Below are experts of layer 9 (counted from 0) of a mixture-of-experts language model. Rows are named router (the router's row for the expert), gate (a neuron's input weights, with its number), up (a neuron's input weights, with its number), down (a neuron's output weights, with its number) and show model dimensions 192-255. Each number is 500 + 25 x the weight over its row's rms, rounded and kept within 0 to 999. Numbers have three digits each.
After each expert's rows: "comes before" lists some tokens at least twice as common just after its tokens as in all text; "gets" lists some tokens that make up at least twice as much of what it gets as of all text. This comes from a sample of Wikipedia text that the model never trained on. Tokens count by the router's weight.

# expert 52
router:531513487503457517510486497527445519463460498505470509515496513481476529460452492509531543535475534482503504468481525481511532478513457507510531520499508501491553518485482505483529489512485518
gate0:489504476487515503523510541521466501527457491469500537449474498503504537521488523468499465520503524510476517510496445496494464500538475526476520492519541530467505533488499460527526480471518465
up0:467480504487497507525518536494492508526463499447483547512512517515503531471477494503547442540526523490458480490493431517518489532499489526507510496505521502466539487502497480515505475502504479
down0:476447500499471518523492519551514509509506540490515495499486498512515552490473495513457503508516546458539527472514519550477501513505529481493484482494500525493479452522522522508529499500533536
gate1:492535481532461531482512479477506507530506513468461530481481518487491487516495465542527456488497528545446522510505509516518500505517459480494499488535438528478529527494430480444477487484449549
up1:536525483504523492462492481534464492499492495484489518535534485504493505519476500529503489500512500470560492524526499446469505528477514502559530510486520536434485481468478503510505534498494469
down1:489474492504531503465516458469516512500479492531478524476477500517492511465475512522508511535494477512507517522543502493508479549481503484476483539448512484519496473463503524496494469493494508
gate2:492551480487447503463470501512483498549488521485482506476479466523535490470522487510488488546508487540497496515501516459498497518477507535462490507539507506464504494510522503512504515507454520
up2:537473514483492484556537479520513488504489505494468485506528551497487478529507508526472541500476503465499456491506490524484509454530498488526519534492493469528483508545553499485497506449502531
down2:525520542539585496504513517538504475503509479506507476528527525518539502493506506539471491504511543516502492551544527495513519538516473525500507516517488519465518463453508543508523537487527464
gate3:499478487468486494466497500521489523482520486517493522453514516492538539481499495490488477480482495511517506506526531486532503491507484548523535538533504527503494516492494471545496544509484467
up3:491528476483476487504501480453515465530478535502521492510499434491520454497523537453520495489518517492486483491513492529502525514512463481488519510483502481516527460518473503458512472512536503
down3:516486537476497518529493508479499503520515519497466511482491515473493471522516477469470478507466491536495496527514486471472460499513486481519529521505555541497513481552509490497495491457523468
comes before: " the", " a", " and", " which", " who", " but"
gets: ",", " and", " the", " was", "),", " by"

# expert 31
router:491503500531473477482513497488509503511486521490502514497469513489414554524532537491492553492511504510493511497504524537521515471537509526492543507566527511521479536497500484463476495511468529
gate0:495521525512490542473499489475489529489512502539479536475517496495477501492495488503442529478550518554478528511482534489479502500547481489475461494448463475499450518555512490497499503477514504
up0:489526517503463545477514506501488526482533515495483538506489510514450509519471516462456534480500520498453528541521467479492493493525445494515483490471510468454494541532501483459506513462492474
down0:504558485506473448510503478488470528510507476478510512463526528468496528526460505475507514507511529478522508497503506502490544521482479549529528465475492510484471526525502517541486523480473536
gate1:491510459528487510464525513483486490515486530495503506497507512552492495537519491472480506487511497499451530501499472511486464495511515528473468498546494486463536474470495440478490505512499565
up1:526537453501529520498504489527501496498513524533492531510521480518510504545513522494527544472460525525539505473452480499478485509534534470493512554505490514536534474506535517478492542519545505
down1:451522502487493487455474489542526469487449521491513487510522484508496475526507538529492509436530493554537538513528519451483503483497498502483510426506490528506525524499504503464473471521561496
gate2:525484497509518504537506495488478489532462464550498528491493523482507479496497530493486519506478495458501485508495467536508534463504467523504463516532483488511469489459449501498503497547545500
up2:482506479486496479503452488522541500482516548468475472513491463481526477483506469531477453495511499520491516494480497508432481514472489472497481509530562498501538505536562514478517471480449481
down2:467506485491504542515555520474465471533513515496448490507471522507542469529542498444512481530503459500524515506483511521471515541503490511526537494515463475517503481508480491489492548439471507
gate3:516492471503439504504474483455500478497506480479526557551486521490465517499485514526493434555492465534523537492480523491474494461492526518484474458526467479475492522483554496457508507559494517
up3:502491458418544498474515486533493544487521516506510473505533504469518473536519460512509495479489542487475460523520493518534518504503464488550502510418509497482517456496496522529504504454499474
down3:489478487504496485495540520549537505505439476450502494451470495526463513502500518491545498497478500512509531540538524508530517458526476499503481529472494528532517514489481494513494501523498545
comes before: "0", "9", ":", "ed", "ocument", "abil"
gets: "2", " ", " a", "3", "d", "st"

# expert 54
router:507538473482475497516504520544482488492555491554496517492508536521506481520501512527516479500495510467473451479552511520500490543491495474521471469498481510504477501484479499479482492482506470
gate0:492473429510493514482473449480525482510510493454505481510496520529451520499519495493544529501526494480502524440506490461487475556486431526531471474516500512527499462480542473475498549487540536
up0:475480475460488541500502517499530469524493465507493479494496488521477518498498522490514532473513508494502496523531520477450505511490482516507464498476449529471474523497498460465501507477527520
down0:495496492480457513500504511519528466493506481540490462494502491497530537484481505507461507499493536505529490502487521471536486471540487536530526546536496513476496507492509488453497506531497540
gate1:487509493506508482525504502521477506505476491475480520505519501494432518488454502480528481494532525510504510533477482529497503505477523534503496481542460524557523501496489522496470506479497470
up1:523515488516497511522497545471525486570480489493492496447463550495475527543504484515546486481500472493519518502463496494511485533466490486506505515516454503530504502480502501523476506485481462
down1:473502528482476520489527517475474477511503511506471506493504484532491505527503545531486456497488524501528479482490487494493511517496507505522500538498509469521496503540540544504457499563482540
gate2:492558519509468551522502516493517505501515473488508474442503485533505505471476528461528498469484482499510483504512473486499481460495505457539500487494438480491492497471480470513535486507564530
up2:471471470458454478503457500478491470484507450478490505501478466499494509507450505482495500491493509497507516501477500517499544490486482511445526512493478482506498523510483494493513473503471514
down2:490493508511455520518522497497470490492528478503492521493476514434551513484499516527522517534508525486488500540536482506512487530466498503495559501525483587487467503448454507541502481542504431
gate3:533551480473540487482518517507532506504483464485463474507488549434524489485505465455537491484497499471473503494514543496448528503500478464537516505482528488451518476486464540517514488554524515
up3:539522474517535512486489466495514524524493445511452450494480551464509486480511456470530478525482502513505489475522510523482536502504455487507529491502513470453508496488494513510519519517539495
down3:523488500508505490511519464520511500520529493524444483527498480495532499495435494469486452508458469489511506509464524476504503543553508472505528495527507488468486460485473522516531477459530467
comes before: " |", "0", "9", "2", "1", "3"
gets: "1", " ", "2", "3", "4", "7"

# expert 45
router:509520460480469486494521444540506511457527496517475495507494455480531442532444464498503501464470534514545544530496518493484494526488452471561519498499508453474498526455487484487496503521517478
gate0:518478545480495510471508487484536490490468518491498502544498539502488508494487467512487509430485512534539479499494531517507476534530458536504485511515515498485531496511479518521472527499520525
up0:533489530522488522472535484448562505494486510500499505519504536526499494494488500503491515464513537499510471508505516502485501532508448521476479503502528478496535497487456516491502499499527520
down0:464485499495504508472530561490539489479521550463489484505455506498485477478486473501455525488546483475521481478513532537537481531498497560514466477495539479549509505494503495524499501508491489
gate1:506502474502468512480500495491482529487489482488486538494452529511480488486442499519504554443445497530496521529523497469483532467507553491539467482499442505471477500460535492498533565538506506
up1:506471471495440489477499497479514499497467457500497542492470526524466480497433554521488567497438495527490505501526480490484533504524524501492487490492430498469465496493530467494515525539524500
down1:473498508513525485580510467523505481507474488490457500453483487518500464506485510508476511487500476461511509475492545467489500508524499494479507567559498524520480551545488513478494541519484540
gate2:485503481491485462487477492506499502482529503486537500482521477488524515479499511527497534457529498428521488541468479522495526483489499528509493521513470504467519521501563502502519503525516492
up2:489478477512464463479524486479465536485512561513535535499503515471524511516514484496490523486533493473512521507464453540507511497488476506502481528519516512519489514467557481509530473499490501
down2:502505507478501520512469509497491526506479528498523509485502462506483486473529538540569451535466519479490523465508506517512507472534503512525492501505537474537483491522506477501504470470553498
gate3:495518471474483508446471482517499497490497495531515471475499499532468458489449478445491515460512496537529487478508514505486451517500508507506493512519545484464491469503487533475520532505497483
up3:455513500473481474465496454489448487447503484531521455514526458506467478501449522465500465459503492493544499476480531534509514454498509521519474483533511519491517505491498529485488515512476491
down3:496504522478502516520523496552498475535503525469493505493478506548550515517502478496539496500495495528463541480555490495483472503478476556530490484481560491453458505503493511483519520514510470
comes before: " |", ",", ".", ")", "°", "–"
gets: "0", "8", "6", "4", "7", "3"

# expert 8
router:477502522471500540463499511497499519465479527509525449493507516512532498513563493515489506495482511484487479497453504492515503464489460525494503514502518476498505500519510518524492478491498450
gate0:500489513498520531493448506476560498457524496537473509491487493505525478501503528444487474503500489536526503490521549505468485555479503494473496497487508501488520489505497522509534512510531487
up0:526492514470508511534493453470514507503499494545508488471497500510519523485481502491486481490471483527525511466468503494496502561545462523504507479507504454506489508546511484496488479481515480
down0:535491520459476498518545450521546512508467507477504522496492540519526531519505495529510476486501486546517505510521490501499505500451508504472434517461537476503525516495502507501502509443542457
gate1:496539495478514535521530513500529528494495499502473543564525536501520478473524523530483529480546481477501500492505503473517493479464452518472484506526477528504489556500504494457488527498511513
up1:463492515485518506507486526462509468526463521459447526487509472439496486453538482506490499511493513514507510470498507509524509485501484478513484526515508536480514536503518494518506509473487512
down1:539450572492517532510479478457487523496486505513488515476501496551530512521526484527504552480492514513498534501509512517549462503494494519497529490481548488548494503488482495482465520522459494
gate2:503460524484477508467464506484504510495510553471522517483502511531466544507532545511505547457517488510474504446458498466461512476483504527532429514498525469491518527455492484466522511493519479
up2:510464497508491483465467511486508507489474525493555521462505487503471517520532515497500544507524497470458534451476487494445497475509472510509448518467489503521490543476512489473530516489536478
down2:492449513483487494501503527495471464512516537515448499521511512468486491495459506509469528512483506500527482500485471526478513570456533465509510506521470503505476516506498508496498470510458516
gate3:473437491499502513457464530503491507527475498466495510494505496545512534526510461497494486486493491482481527524473455521487474495492480495474520469511492506477492522518503528495480484532486450
up3:537491512486491525538539443475521535535487511542457502533518537450461500516494546519492512480471530483508461489514507508501496526502501491518502539487501497513507489498524471477519519499519505
down3:471496472544506497506551528465478504524479458447478504531467497517457504459536503542446466535500490518485507498519439505495515492568507485500472528497548489512522484527464522502518519532496459
comes before: " ", "0", " a", " to", " he", " his"
gets: " was", ",", "2", " after", " had", " by"

# expert 37
router:527463516491496508500518518497527439506532527469520506503511488538514449554478505521473506503479489468502478513516462539450503501500483491473503464471497508493498475487447517534551480527528509
gate0:498529546496506477473523526499492495507551507437465487488511542494509503514489528544491522435522496504501466487489511498479441502463568482486503495491503534472501504483498520536526514489543473
up0:489503474539511514522487474513499512501507520520524503455472451538490530504514500438513513534465479499502529527537514501481534476506479539521504489525479518501531533491506505469498458520493519
down0:493447504518514464539515484560515527468497489504555482513495472450496492488500525555483527496513490542458504472458506496533476520526453535442476498506506565470463546479498537535554506537472443
gate1:524491484502468470479529446489501468503537485502511512516530519486535444503463512519453479526525491463500496498512533473512499532522503511516466476504490513484505514526457470485537517528507507
up1:507480488478486506501468520529479534494519537516451465483474484523500550499485492487547497496510503543482526522491500523487483490514471503469522531512531501546518453455506492447495438489465501
down1:483504483461491482514537523486498493486488506510504506512496493506454478489510521482496503493488513439467515482542466491511484509484533516499543462442485510541458463535459518502470564527559467
gate2:530510483512531524529481491523502488465484475531501493512526486503517475520491466472506510518495519486521515521523501461515537532511482518516542512516486485447553475563528512468504526567478495
up2:527497483488506523502503487480501534467482466518499527498482473472522478488493506532505490500471528495495492466470527477527520507551467535497540542524496511505534500567509493512512477537482505
down2:477468506454517510485508529477540495481511508471513483478458449477497515484533517492500473549497512516553491534493506531462519457493500503463486485533550501501504536495443472454492503484480531
gate3:515466508491476490522484486478526446468516489508500530542551456509507490486466487527489467506511509524519512490557492494510472533458479494490513501539554526446489490479541501524502469512561504
up3:486464501519511522503541449456517496477504470501517526530549467518503506453474484532462476504492499574492520499518507508474488516465513494494514484506512484456475502467513518515508523514566560
down3:533517505525517495518505508505516500494515513500518503525521477483466490510498461499483512541524525518492526525495526483501530507488553509528516515495524500524486478512504515458537509525502519
comes before: " ", " |", "0", " (", ")", " m"
gets: " |", "0", "–", " m", "/", ";"

# expert 59
router:456503489534517465505479505495504491531534507550483495479498538461526535504492497518448471541502520446479510500518521536467482479530463493488479492528533450492521494503510482484518472495526503
gate0:475499481452523491502483438511490522483500474494451494482484495513495474536472509511511504499551524525493497510514477488478485537483539460534468510453492501486515556512501478483502470522495471
up0:539466492530448482479489550477498484518494489504526521514534505457496525446495483486475499484453450466523507517509504492500497489500492520489511507516509511510548454484477503530469516476524483
down0:493517531484504521497466508512472494520492510486513479471517522479494504483500466461522521459540485517514482507478445436477505500491498485460520527511481487501492521505520518522477524553495530
gate1:457503527508476494530511507487501505482521471481456548473522543499496477523475502564499462484541517487483530511495464528461445489536483483486443482552515483505478531467484540468510444533526527
up1:546481493517539514481501471511505493537486540516533464532520469504506517511484455441480480546458483522493461490503508458513556506463506512510511511498513487483534473542489447513475542482464502
down1:497487537491472531520526504494459504503487505511499520533541510528496511506490493523487536495494485472469505480506492495467513447484528471488541498524513542519502502472495490514489516491509469
gate2:476491485514504525525483475493518460462494507470504491482482512508473524464540502498479471519548492506485530500522536505525501541497471493530500491513475513494523512543542471526507519459511543
up2:511495504480518540493453468478485502475498532475517486484501535507513532503527526486481493533523482527471515486522540501502516521518495497536455486521495489480517499507526472549503509485530540
down2:461494536495495446518527486493495503472480504531527530577471498560533485542463502479548510513512514446515508491469508484511522512495484525529499493475497466531514532493482517482502487500534502
gate3:503489475509485491504502476478481517502465491539497485469520530465485514509470497500523487519513474485492534464524515475504490503494534490462439503546469456466463484476535492472514539557486475
up3:540472517555457526499503487454496471503461521488491486534472477475500490460490468488489492496467515529486499507488489482525498507501508467485538496478525492472461504462465476530513487456509512
down3:524477520471497464525490519500493518504511480455543512507469497454465472492519455485512512475523461470516468507495492500463534501479489516508537483524481463515511489488515486464518462471506456
comes before: "9", "0", "–", "3", "5", "4"
gets: "1", "7", "3", "4", "6", "8"

# expert 13
router:458508464493477531468514528482535485527515469506505512501533525479536510497533505478445510517493526477473474487473510485524457547497460506466481466513492475501530495475517505475476481431514488
gate0:467459456505517502502493483465525496494467513515488491523504518474512498507518456597545496504457511513522526519488523518516446480496487482484462473494517489498521527484552520540494500468500469
up0:522526483491475516543514503526475460487504499454489461484517484513483501521497520418447463483524478499474510512490484522503490506481546495461540478501507500494505495484482499471526490521519541
down0:496517516478533518495503495522481481529498498482465515456480503502544474505483549522505482517495486543459465545471542464492535516526477525499451520485463484504498513455520509475491529487462497
gate1:534546478507526539514480503460552445498452465475509519524553507490501505512497499499487488488511527458457484526465479475505518506491502518487496497512487489525536478514487504510479504528500495
up1:530535443494484503523555465512533528531518478493497486560460505504492546468554524536510477500498502513495491517470515493506485532531520509545472459470513518478491496474524505504497458485505466
down1:529465535517500499541491472493525521460495523484550517527520454469481520486517487526508532515523457514516476502541468489488467550491505486505485506495457539527476496479488474516482528506504466
gate2:496458496484526488470510509485512509511553477450507502527514524451468495478491524492549520500490453479480481527452491496526468510488500504497512517499485509547493486498528517484494519492522519
up2:496512453492524454506464500518527505532516458457539519513503473505502472477492495489464495480509501538527479476511479510523481505500527433458481496487488469489532484502497459465537491477491518
down2:545489523469492526501484530475527493515536530529506542471476510545484475454506512513497521473492528510497525482498529535508518503473526438479434520491471506495490469507520454512452510504494464
gate3:484507527521501499465513484498486467489509509464523507558486488520483534532527507504447516456484477479542503493457487494542466529525494519499503513492485490495529518461518529492514528474515469
up3:523491497481482514545485542518533480526469476514503483483531523488553483488462490483554506497503522517501506499530497525467541519519501491474509471518516488488532497539512496521498488482477547
down3:477491517472469490508530483466502480501533510500493543526538504486539451468469457508507482475480485471546460504495492502508487491469519501485481510551499505502534475468518489491473477497485514
comes before: " ", "s", "|", "–", "ville"
gets: "s", " |", "5", "'", "es", "ers"

# expert 51
router:530474494498534470475474466521500491561496509456518506511476498514486493487517450479459494497473507470499495494501499520512477539537500500477523485494518474490473456507532476514526499460539518
gate0:519503459516540500503481487534522520510460485476486500492473491529514480540529512493513493464550516515454490493486475499540484495491510481518541490502465517443535522518517546529556513491510521
up0:529502504471503498497517520479519497510503495469502497490472504526505467514546522477535489461505521539494495495497491525538503504505496495496515511511454505441526501499465518539520535522471536
down0:480492550451510510503490513499501526494502515460434473509491526532522501483481501523511496532460509501512484494472532492502529518480521488520543479527522498516534509494476493519486489497550443
gate1:466495517503513488497482440471498481486519491484487518553476483467501498484508460473501503503496482448492483501499513496518476487495510555577522527523481519533477461505534523511460537473472526
up1:554499469533463489497515445515464462506498504446496493539548473540505529495483468485514461471483516486535478468475490472499519498494506517492496542462516477514510527498545510456477481477532513
down1:485478515540497493491473497487473480498551462482481508476495476490473506517468528529481467509508538430503426508536527514456530497510501470484500486412506523506513507497494488491513476481478509
gate2:503480551490500482507482510544492488477540522539492535486521531519495490561495492409461458466490505508516494523493528463493496484483509518477530470508524523487498448532462539470528534456511530
up2:518474512482520491531447507524494486455517536545524501505491502518481501528507499472501433478510509500489512530532514477475533479512525484457523530518484500484501479549519554501513532470503513
down2:519522474508498500487508495456547485522482526501495528510506523487538563479515502483509514529481463489541505453500500487548505509531519536506479500494470486491533469503475530520521491505527441
gate3:496505482479453479528488518533512482524479501487521482519493513491529460505549485498498479518539522523480519521521473523476494485544489504475491498470513470508509508489521494512490491503533492
up3:499531475524514475467524536519485500537479486523508484510487500501522494495506447460484521531488512442497539514478495455467522469496526478484504476479555492509524517473461504483524482526527529
down3:430518480479510491509514478492535540496523443458533488520513470476478521539482495520511525525488505512513532491521505493543514501506507519486488517509519533481447487505510550494457512492493525
comes before: "9", "0", "8", "3", "6", "7"
gets: "1", "–", "2", "6", "3", "4"

# expert 61
router:528472499550461525522515471484476471494474480496535530501495473506458486548536516535552535535483502546505486476489511514554476517531514524468487481530522501500458461472504538499547487520523514
gate0:504474480519460543490511469497496518489482499454507490535517481486525508524552492497539525485494467505485495525526478467559496495547504494443499538522471500470463563485490499466489458467506508
up0:485444497506475547511476510435486523502463447483461493518510506514483499488519522488533516481506498474511523494510493481512457515527528522460469523501502504471479501522436494481474473525526487
down0:511505501456549503448463480483495464451497526513492502509502484482488509521494528462487477489498472463492482514494541517488530459475483521502502514481481534531491509479539487494535510520458548
gate1:500502470525461511487543512459457488513502479538481451500468512530472502521501438489478512511550504542483530484511499507457505530539513512492528498543513491528486472508493516505516516503515517
up1:495549457539480472490536495448494491530484496497521499476447497513467515517478452493454504516546494506468511515508496510489534497515532517479529504526514447516509436504518523506489518514527484
down1:483518491491530514507483476484524517516488471529511508505494493495461479497505498453511479504500506527520525479508508521510535530485478520499514525492515511506452471556493493544480512461531527
gate2:511510480509430502497482511510484529516525540495496554490517457518469464466452544545498488470486536491501534541503521462512481507480503488500480502498536507560476494490484457507471505493540454
up2:487509482483555436469500464512500506498462497503491462536465545495509511560527438443487471515478476497514518512488483515495486484547501491478516481490511511483499489494490505509507496500480539
down2:522503525460526484519528491493522464500455520516525467552469449476487496536557497485503496499532519519509447516499530479491528493470572508481498469507545513461510484477485489509485472498473507
gate3:498499499498471497463451474454515519491477472505500496525466509492463509531490484501480503518510483532501478499516494513503472511534504464545517520514526536472514505475486506498460528517518515
up3:481480491545477529492503457492512524486515480488510506522450520494472476527512492503501503509509489517491497520480491533500474522542475448492509528542519540474518504477481489485475537532501499
down3:490500511494503496476494461509514541533503500531508502534488497479489529535489510487475548477489524465508491478520500573501510495477481466476539533499488492502537496516492523498475503475524484
comes before: " |", ";", "–", " first", " season", " win"
gets: " the", " was", " won", " by", " place", " win"

# expert 25
router:470517472550528510507489516496535484507517511503515520522534495495496512533495512518539463540459522467476513498452558493489493546510528475522524528530546510478505507469461497473515502531512514
gate0:510436467520534517462478498526529499452498489481475479471463469520542499498444449533540505477483516519550518521501466526466519459472485510478503494465551463506541512514500458524489486514519526
up0:562510480526464530534497555492505485497513499487510527502512539506482518466503532493478512491454476518532500523442474506497509508477511495474507463496493525529517460434517474542507489495481515
down0:496485510548473474475488513532475497485507499509496517510530518498509532502517515569524496499522515538522501474524493577470541534493493480543506492523467503454501489484463490525479523512501544
gate1:496510479517497494476494513473496522472482548545492500565532467533491512485485480525462473445510481512488543477489480522525466516509509495510494527545511514496540505478504458496511488488494517
up1:508506426509553498487529541483471480486521524519507499528561462519546550446530495524467478473503474525486513496525505525516498515537513453512489500508491510469494505493506478516483514512467457
down1:491554506460474505479472494490546485491480492511503482477469511513456501485517491436491455487462518449505518473475517485471518500497525540460514519497494482492486487505461480513479526484464516
gate2:509473463527549517522502506524498526523499495513545532488511497523498521485501515481483509506535523523499504500515494506463491477509502497444521486507491486512506462531526491485494498463525492
up2:511485484521501530490470441483523455556428472509457489506517475545474528480526483496479500480507520523477487440511529559492492464513528487482513510539509494473531495521498514490496482501517542
down2:518536467495509450516519501480469529538482483531507455553524433510473506515530469502507481479480539515470505431479518538494498509518497458503493562534534477494548476507527488458512463468485497
gate3:487483481512527503469513466473519512513462524544478593490489514522497460507566490495497506440546510491484503507507513485488484491505511500520498507514481495473509466547464476473513483511496476
up3:496491505520500530513542504544510503518486516441486415521480521447518520490513485562503498501474457524518472525505470530495478480484492506463477476498494494508525512448501492510543482495508505
down3:515505507512515468511540497505498501467516518477508414525478516501515486516472508462472511558472442525505466536496494489507495539484485478486522492471458522532562510466548525532507537469521529
comes before: "\n", " The", " In", " He", " It", " She"
gets: ".", "\n", ").", "\".", ".\"", " However"

# expert 33
router:522518514506527515510518524518485512469513496473537488471520486463541503511537505561470497469515496520469470479509491506475500432498488481446511509477482484521446497470485487486475500455504513
gate0:534514481461489526525496518472518475483472501465524482493496475491495484550459481499512510477494497498486520512489488488527504506481529486525478479441515502551519454492479486478491504508488537
up0:538481526510474476533516549521471542521488471467527501490497518512482497433490485510508509538504502453515530497498506487483531513525447452503499509559502499445518502527485507514513496495482422
down0:521489495485517502464468479515469465488456466522483519483482499503466543511539474479441480503484520506521476489446504503511466510477512452447483532487568504498476493504501466473486512479529478
gate1:486477515512520511475537485514505515459472523464428524473499489478520527529455484533491549453471500512469488490473479483477481481491493495481536484534512485514516532472509493542510508548485502
up1:478504501486535482472512527438506484482547480495483496516479495477489503472474525503534542509505497498506462493515498458547556562484494514528522507483514527515483486536505514500519533453539470
down1:534478477503511515522498496505481532542482514512538495517488513479490525517520515510514524509464514454495483513484469517488511496530544506484477477476488485499515532546534508485521496529541514
gate2:521502506564476486463485503524496487499475487460502517447499473511496496512526475490482528482479496532473517503517497492470486467495532532507488483519477493468515511486457517516519469525503477
up2:470533492472549461527536470499488505534525508519499494547487515513490498465462539496509483493480520477506499518480498517520489509479472470498515512497517529464495517551517456506484513495489545
down2:514474455482460509487526480532522501537546506485514456539543485502550492496461526519523534461491497545501436485464478470492531501522545512463496480450529501523496546485469515467485556531462475
gate3:487493577491506511470490513506520466490456532533501489466527512480509487459447538532479497525468490477521445506494532470498490517510479500485479497538548509502501494521460481479498503481518519
up3:485517479506508521498492498455502530492524471528545507486475510436491496540499507467523553502536515508511529544515513498496484491470535520525501511509510508470492513485476516497505469501499499
down3:460522540506518462482497555465508524498496539480463512516504465508454522537493489480439533508510474469501482477494511517485473490514485492481523468483512499458507495547500535448454518486562529
comes before: "9", "1", "2", "0", "8", "."
gets: "1", " ", " U", "5", "2", "8"

# expert 40
router:458529495523498529546544551453486490499498508518457513526487489480518514507536505496519499484508493511510493487499514508487477555517500505482508490524514464446506482545493449504525464489477498
gate0:492497441490520519479519489483488519511512540530465485543499471474451479495477450520506520489469485517504514530486465481486490539500485505482500500494505537515496537474476466547480531552478527
up0:520508500503465473521470526463468533485492526510535552455558528520518525501492546502503506532491519482526506540483473523475529464481484511482528475477482500514513480492496510452465463499508475
down0:489500499498490473500516538496473504519513521468530488509508571499463544503485486494508487499543514519510503445476483518508500522501506462494525511519483492496490507553474516510494485483491457
gate1:503461474491504533462532525563463527534506512501467501477469547440496516507501451535444480503530503515487458551525474476501464487461499515508484484511490544507536478510501446523511474511507480
up1:529532502502470485529491465488530484456514491509513509498515497563487495516488546540527528507492486515501475497496535512485470450563521503491513516470500509513468507521505542499491502503502548
down1:495512488450490483537506510494471524501567481457517523514478480501515511503524541490532516509476512507520542498494513471543509492440486473502491492518482530469464495553533482469493477498480483
gate2:500514461578487496478510471517476475512500513496535461510505510496509496472534550477503495476553477477449550508498503534518473486513502482485482538521503540570535480516515472481513515526478505
up2:490522478528490454490502506486445479483523489528575478539497500495507511460513531514522472493552480488448530529494505517496486482515507484462512514543486541532513476532489517481493501546512518
down2:495517536502502459503486473499498515505513485506508477535466486471509473476472478523500485473510492468473469505505455539495490480514525504462481491511500532495505507515485510461499487465457497
gate3:503495464507482496512459528467487481481501536426493475502463471506490496495521463495470542477491521526532499483464497460508473495517514475548506509509463523515469492555506485535520464519442518
up3:509470507525449553506476492467490512537512528464496463484476490499520530479510466486443518479559542503539470467511491454515472507490508480520507499504514475533474535547487472543483491539448530
down3:506480517512490478522563471501474524514513510547495466441498534487491534518541492520530471506480535526502526510485517524465466533532497493497467536516433520493512514510500531536516535489475482
comes before: " |", " /", "',", ";", "–", "'"
gets: "3", "5", "1", "0", "4", "2"

# expert 27
router:480506506505495502471506533478483498501566534476512517490523495523501473513487526471499526528504522501485502473486494502462462480506560489471537482517521514497465518508502472509519487455493520
gate0:502457461506481500501480513454525474517488488481516488477514481522513514518514542469497480474506526464487588516513478515491512436498521527486438477489512480466488531525507507488481525496485478
up0:483537486488484524506504496472517482505507506447499453509559489530502504513484512506492488538506498476484477501535513503541527498522499501499479448468465517484487520498509474501540507500516507
down0:525508518497497482458475488497490517478535467520492521462497509512555466469536499500458501504513493526495499495519516523492513517528463513496491526488512491504506527479495460479510480522519527
gate1:510434535520494494515513489543490502502467535545496481474510462472507475530508517509489458512533498545490522454473455482501477494515513493527461483461475556483464474456461476517512469490444556
up1:467481527512507529505487494527521515519523487476488506526517492526476505456472492508539511510510547536436470466517492479523508504499502510536523530525488504497514508484541495533443472530453498
down1:519498490484476488496454467505493503501486494548517495502490472490490495507452547506529486465512516472516530462540539563531466519498476491482553483511469496505554461416508524493466487517485474
gate2:495517541505463463456464507546494487507470522462497511524501501498471499487509477470529497468479515523507488496520509463491487492511526498500490472491490477486527537470490473484477491524544483
up2:458546465546496496497495469479509486526485476517435496502546484529491520504526512500515517548477494490537456494507497458523510495488514490498500500535478507496466532533539504494525510513510492
down2:525481537485493506516481549494453476485550450497499480527499522481497483504469489500504528518546526513483492590471480506500503441496473510454542497520543462507481507511488505533511518497527503
gate3:550517503533527519541470522515452506504530478507495502495509492515519497545506489525471497521515479488488482517491472450509498480534523515476495489480468479479498502478517514485464507530458565
up3:480501495458533457455524503465519467507487508488507502544465508490489479503501525453492520532489483495527454495528515503474477528485452513507473474502509515482495509505466509498463521482503487
down3:523485484460513483471500523466531509525517482464516501476489509531477523475512523474494495519473470520499474467529499502523491505502540503516484467505518502519499490455510506508483504439498479
comes before: "1", "2", " round", "3", " place", "6"
gets: " ", " first", " only", "th", " second", " number"